{
  "num_hidden_layers": 12,
  "hidden_size": 384,
  "n_experts": 16,
  "experts_per_token": 1,
  "d_expert": 512,
  "d_shared_expert": 0,
  "hidden_act": "swiglu",
  "moe_layers": [0, 1, 2, 3, 4, 5, 6, 7, 8, 9, 10, 11],
  "router_score": "softmax",
  "normalize_top_k": false,
  "routed_scale": 7.65,
  "balance_loss": 0.013,
  "balance_bias": false,
  "router_z_loss": 0.0001,
  "init_std_router": 0.0147,
  "lr_router": 0.00204,
  "num_attention_heads": 4,
  "num_key_value_heads": 4,
  "head_dim": 96,
  "vocab_size": 23472,
  "norm": "rmsnorm",
  "norm_place": "pre",
  "norm_eps": 1e-05,
  "positions": "rope",
  "rope_theta": 10000.0,
  "rope_fraction": 1.0,
  "qk_norm": true,
  "attn_scale": 0.102,
  "tie_word_embeddings": true,
  "parallel_block": false,
  "init": "normal",
  "init_std_qkv": 0.0255,
  "init_std_o": 0.0,
  "init_std_up": 0.0255,
  "init_std_down": 0.0,
  "optimizer": "adamw",
  "learning_rate": 0.00138,
  "lr_mult_o": 1.5,
  "lr_mult_up": 0.966,
  "beta1": 0.9,
  "beta2": 0.98,
  "lr_head": 0.00921,
  "warmup_steps": 394,
  "schedule": "cos",
  "final_lr_fraction": 0.03,
  "batch_tokens": 131072,
  "max_seq_len": 1024,
  "doc_mask": true,
  "train_tokens": 1054000000,
  "max_steps": 8042,
  "dataset": "wikipedia_en"
}
Below are experts of layer 8 (counted from 0) of a mixture-of-experts language model. Rows are named gate (a neuron's input weights, with its number), up (a neuron's input weights, with its number), down (a neuron's output weights, with its number) and show model dimensions 192-287. Each number is 128 + 32 x the weight over its row's rms, rounded and kept within 0 to 255.
Before each expert's rows: "comes after" lists some tokens at least twice as common just before its tokens as in all text; "raises" lists some tokens whose logits its average output raises strongly, later layers aside. This comes from a sample of Wikipedia text that the model never trained on. Tokens count by the router's weight.

# expert 8
comes after: "-", "\n", " |\n", ")\n", "\n\n", ":"
raises: " In", " C", " Country", " "
gate0 [110  75  80 136 154 149 114 177 182  91 185 132 143 113 161  51 105 118 104 177 140 152  84 143  63 137 138 124 153  84 163 128 144 141 135  98 142 186 152  66 145 158 142 139 107 119 119 109 101 146 126  91 122  92 129 102 122 136 121 176 112 119 147 153 113 147 118 135 122  56 112 155 120  87  55 133  44 159 134 155 141 118  91 128 139  74  68 158 179 134 111 113 122 152 167 156]
up0 [120 112 175  95 151 107 111 102 157 114  47 136 160 144 105 144 113  92  60  42 119 127 103  84 126 140 125 159 135  77  94 111 109 132 142 111 143 164  55 170  74 112 193 174 131 148 136 200 145  67  93 114  96 152 134  31 154 125 127 112 123 144 119  81 113 156  80  77 164 112 152 148 114 125 147  98 104 165 109  92 109  84 149 136 102 176 116 143 156 133 131  94 141 146 146 166]
down0 [ 89 122 127 171 118 161 177 158 108 107 141  87  92 131  95  76 155 185 154 172  87 131 129 143 100 104 106 143 167 122 123  95 171 109 141  55 126 131 169 131 110 176 137 123 156 109 165 109 128  97 123 154  95 184 141 118 129 136 177 176 221 127  95 164 191  78 175 113 115  59  81  63  59 179  82 154 138 114 109 164 129 123  50  90 124 120 159 146 129  82 120 129 121 134  98 134]
gate1 [132 105 101 163 150  95 133 145 126 158 210 132 152 116  87  90 105 107 164 127 140 144  80  90 104 148 158 202 140  89 136 150  97  66 129 136  55 165 108 165 153 129 132 156 113  71 129 108 145 142 158 149  97 228  71 141 150 151 139 126 124 151 101 137  75  82 130 107 124  96 138 100  90 132 148 120  49 126 122 162 124 138 134 145 115 163 112 118 177 177 139 136 222 159 176 150]
up1 [108 167 161  48 186 151 140  51 137 133 100 142 164 164 144  85 182 150 105  75 120  76 141 147  81 122 149  98 113 168 155  92 177 151 100 123 156 156  83 152 178 130 145 129 124 134 130 147 175 130 190  62 150 126 144 137 151 152 186 148 167 116 167 169  74  90 181 200 143 146 132 157 168 102  91 185  91 125 110 114 108 119 131 146 120 160 115 142 119 162 115 162  68 135 136 140]
down1 [119 106 102 177 136 123 109 150  92 128 143 121 147 101 145 135 105 159 135 165 123 143 164 145 103 110 151 197  89 216 121 155 163  82 123 114 135 122  83 161 116  56 147 118  99 146  78  85 114 175 123 123 120 167 109  85 104 132  93 150 110 125 175  81 155 120  82 124 129 147 102 119 149  87  87 131 150 137 166 140 112 137 105 124 183  72 140 125 118 117 194 181 115 199 114 119]
gate2 [119 111  75  79 194 136 167  93 139 177 118 122 164 134 114  74 145 154 163 117 151 141 135 167 135 125 156 206 177  96 160 109 163 154  93 145 166 131 146 172 131  96 113 126 130 123 176 108 146 150 160 147 131 156  93 129 147 152 114 115  73 128 140  83 162 137 161 118 108  90 135 126 186 109 186  63 104 176  89 107  90 152 132  95 107  96 145 141  64  88 169 122 135 142 121  93]
up2 [137  80 135 105 104 146 145 134 185 119 118 117 109 144  97 129 115 143 116  78 105 157 121  84 112 125 118 135 120 140 132 129  99  92 123 100 142 141 148 127 185  91 119  95 152 111 207 110 125 182  94  71 217  81  78 109  99 165  63 173 114 123 109 111  46 148 141 122  98 138  93  80  85 131  82 110 154  59 138 180  97  92  74 146 158 119 150  51 144  97 116  97 133  91 144 111]
down2 [147 114 153 105 112 136 126  78 117 117  98 129 154 131 138 151 106 177 160 113 157 131 117  81 204  90 150 152 116 113 173 204 110 152  16  87  91 119 148 176 115 111 134 148 165 159 136  75 103 125 174 106  70 101 146 120 124 145  88 128 105 128 117  88  51 134 112 129 129  91 176 139 146 197 104 141 165 128 119 135 128 150 100 127 141 156 144 102  94 149 137 155 151  91  63 127]
gate3 [141 120 174  95 144 152 122  62 155 125 164 155 122 153  57  88  95 136  53  98 129 146 158  64 124 185 111 168 136 136  97 153  98 154  97 134 136 166  86 163 152 136  95 164 158 146  92 138 122 130 150 113 116 115 161 152  70 119 145 132 162 186 114 148 141 126 159  72 169 150 158 134 129 186 169 140 166 136 162 118 147 183 135 114 104 123 192  97 196 122 190 110 146 142 127 139]
up3 [137  66 164 112 129 192 132  83 123  77 111 110  85 132 128 119  90 116 101 137 173 134 108 161 105 139  99 127  54  76 101 141 119 194 112 156 171 176  87  89  97 115 155 115 107 121  80 142 194 180 157  89 152 152 159 176 124 184  89 123 156 156 122 106 133  80 141  99 100 116 123 128 134 118  66 144  77 108 145 123 127 144  91 146 122  93 145 103 101 117 149  84  34 137 164 139]
down3 [124 131 124 163 141 123 137 125 125  85 143  67 188 117  65  57 213 168  66 103  92 120 111 124 170 158  77 124 101 100 106 118  83 127  81 122 183 108 131 100 139  97 125 102  89  82 150 118 143 168  78 182 144 146 159 132 116 125  99 124 169 166 142 144 192 116 162 160 160 133 109  88 177 115 107 100  54 125 152  99 109 154 118 158 127  82 150  99  93 133 115 104 101  65 120  94]
gate4 [148  92 185  98  63 111 137  96 119 141 163  97 148  97  67  77 134 161 179 204 115 131  73 132 109 123 158 157 167 140 158 121  86 127 124  13  95 107  84 117  90 157 158 198 117 134  92 193 133  54 104 120 146 155 144 133 150 124 110 116 139 174 117 163 133 152 134 169 136 145 129 169 109 144  95 169 129 107 137 146  89 212 106 117 101 141 139  90 134 151 156  80 142 114  57 139]
up4 [124  96 125 200  96 123 196 125 149 120 154 136 102 161 123 120 138 137 178 140  77 116 152 124 123 123 128 141 107  95  90 155 108  96 158 121 173 173 111 165 144 151 198 156 142 138 155 199  90  69  81 114 213 112 163 116 119 119  89 112  85 124 148 160 146 161  84  98 120 140 131 124 146 206 147 175  76 120 150 146 102 133 110 107 113 121 116 148 127 148 129 118 140 125 184 135]
down4 [ 97 108 139 163 147 110 168  73 114 131 131 122 102 134 168 132  99 104 118 103 127  81  93 144 121 140  90 120 125 170 113 171 124 138 104 119 151  80 166 107 119 142 191 174 135 142 142 183 106 133 130 110  92 181 137  86 141 111 152 151  93  97 142 165 163 142 118 136 109 110 127 148 116 127 136 135 179 133  86 207 179 164  75 132 117 130 110  66 147 134  80 144 112 136 132  40]
gate5 [150 138 100  92  89 201 113 125 114 114 112 168 115 135 166 104 152 183 138 121 148 151  87 160 122 199 147 141 153  71 200 128 170 115 138 126 152 106 117 109  93 160 140  82 133 146 132  88  98 164  96 147 116 125 138 116  79 172 142  89 114 120 132 110 127 160  85 117 129 113  88 121 165 111  85 111 136 153 150 118 100 147  91 133  78 101 123 140 100 101 108 143 158 121 121 103]
up5 [153 182  76 156 148 122 137 103 136 129  76 121  62 119 157 135 125 137 149 121 137 118 185 121 162 184 143 113 155 164  91 117 149 126 113 128 121 104  93  88 138 108 159  78 120 114 173 154 165 148 153  84 157 156  50 139 138 102 133 148 151 159 144  56  78  94 181 131 164  93 158  92 101 128 155 129 127 162 110 144 181 107 170 151 188 167 138 102 156 144 128 134 128  96 106 132]
down5 [124 132 142 150 118 146 119 146 132 153 190 144 109 152 150  91 125 124 190 103 102 127  94 125 188 102  89 165 160 107  55 165  92 125 160 121 151 112 113 124 137 148 140 151 104  81  96 150  60 172 122 143 120 145 174  94 136 139  99 106 197 148 163 138 143 130  50 145  63 167 140 137 207 199 129 110 105 134 107  96 112 121  96  99 122 189 125  94 158 110 107 130 125  89  97 122]
gate6 [134 165 150 152 112 161 162 108  86 113 159 141 120  80 136 129 104  79 103 159 207 140 177 170 136 127 174 106 168 132 156 120 144 126 143 133 182 129  86 116 155 130 166 132 118 111 128 143 144  52  64 140 114 136 102 151 148 147 113 136  93 160 132 129 138 161 118  95 133 184 127 125 113 141 160 100 111 150 152 108 122 122 110 143 124 139 196 126 146  94 112  72 151 114 107 178]
up6 [118 167 160 136 115 181 115 154 162 116 112 144  93 157 146 166  83 137 132 115 160 158 182 127 117  45 152 152 157 162 114 149 170 127 134 133 193 143 102  77  93  81 145 158 112 107 140  99 121 128  64 125 167 120 171 124 128 149 122  97 123  99 171 181 160 111 178  94 117 129 106 129 125  86 153 124 113 108 125 123 145 166 157 172 115 142 119 103 157  46 178  98 139 145 134 131]
down6 [100 137 157 102 146  96 112 105 152 166 158 159  85 118  64  21 118  94 125 100  71 147 114 108 135 103 103  96 122 213 154 138 104 150 139 116 128 158 131 141  86  81 140 173  90 110 153 124 139 103 142  99 166 117 127 171 115 122 183 124 170  59 132 179 116  74 112 110  79 140 160 132 173 120 169 169  97  84  80  89 135 112 123 161 109 194 155 111 136 159 141 210 167 160 145 153]
gate7 [151 113 139  92 152  96 126 150 131 130 173 101 102 115 110 112 119 140 174 139 182 112 117 116 120 190  81 169 115 117 104 164 142 148 126 130 114 152 138 117 124 152 113 148 130 177  85  60 129 165 117 149 111 144 103 131 143  91 121  88 115 118 140 163  93  89 110 129 175 101  58 118 173 126 184 110 119  77 115 151  77  83  98 155 113 170 115 150 131 105 162 133 169 109 157 130]
up7 [146 105 118 164 172 168 134 132 128 102  96 125  68 101  96  93  95 182 142 101 104 109 101 155  65 131 126 161 197 128 148 142 122 125 135 114 164  90 119 140  78 127 106 106 147 118 132 124 121 129 108  94 174 164 169 132 169  89 176 139  77 120 136  71 191 158 160  85 128 149 129 134 163  90 133  96 131 135  91 119 179 175  94 112 139 178  93 116  68 157 155 165 128 117  96 162]
down7 [120 112  96 171  62 103 134 151 137  72 138 145 153 189  98 150 123 157  92 129 219 166 133 109 100 115 138 213 115 114  91  90 103 126 114 153 164 149 218  75 157 102 101 114 110 135  77  78  89 118 155  94 127 185 129 149  74 113 120  91 123  72  98 145 130 169 145 134 102  82  92 142 121 160  48 159 155 155 118 182 106 148  85 153 124 129 124 136 146 134 106 133 114 146 164 154]
gate8 [123 104 120 127 157 155  84 119 144 118 119 155 193 116 204  56 134 171 146 139 120 150  92 177 118 176 144 185 136 113  73 176 152 178 157 151 143 158 172 170 109 135  75 104 159 156 153  73 106 107 141 114 173 135 147 126 124 128 142 130  81 117 157 131 171 169 132 163 134 101 138  96 121 146 154 126 111 140 110  98  87  79 122 138 123 144  76 155 106 196 121 189  84 114  82 131]
up8 [149 139 166 157 157 127 147 114 143 130 127  91 123  71 167 112 118 165 123  93 146 166 116 102 110  66 154 101 144 155 149 117 105 108  92 125 174 120 148 136  98 174 115 171 110  86 147 139  86 143  69 108  85 165 118 233 112 137 120  85 112 152 191 192 154 153 128 113 142 124 188 154 137 117 132  73 207  90 113 132 118 123  95  54 112 130 119  90 101 169 174 137 120  84 158 121]
down8 [188 143 111 150 143  93  74  95 151 146 143 119 112 103 137 185 152  74 138  82 136 145 139 138 152 144 108 151 159 119 137 146 126 126 121 156  97  95 180  95 155 150 154 162 120  83 137  99  66 139 143  98 221 110 115 178 110  92 144 137  92 113 133 115  59  77 131 106  44 104  39 124 166 128 141 153 116 138 173 117  96 112 150 159 163 182  64 109 145  84 119 134 148 126  73 137]
gate9 [136 134 132 142  99  89 129  89 161 127 194 152 140  81 106  83 131  87  53  81 124 192  88  98 161 148 135 108  90 116 160 148  91 200 223 126 119 161 114 158 153 161 171 125 148 119 102  52 153  64 180  88 148 154  89  82 233 159 113 138 139 132 181 199  89 140 107 122  49 140 126  66 141 122  99 170 125 166 190 175 164 117  92 169 120 159  59 133 122 174 149 155 142 168 146 125]
up9 [134 168 106 204 107 107 115 166 169 165 143 105 115 116 150 154 139  95 126 166  87 156  91  73 121 157  92 104 133 126  83  91  58 148 100 134 228 127 125 137 179 134 144  92  89  74 137 126  94 164 189 167 186 133 125 131 158 125 156 136  90  80 125 161 139 165 175  67  68 144 113 117 133  98 105 197  88 135 160 123  99  96 131  91 192 134  93 134 125 150 121 188 138 184 118  56]
down9 [135 106 159  88 126 159 132 128  91 176 182 133 137 153  80  95 135 106 144 152 137  98  19 118 159 116 112 158 140 159 100 148 124 193 215 171 115 175 187 154 178 125 102 116 105 123  88  81 132  97 178 144 143 150 125  84 144 119 103  87  93 121 127 142 160  80 112 126 181 123 122 134 125 128 137 108 122 151 126 145 137 134  91  62  76  69 146 161 132  61 118 140 167 106  82  99]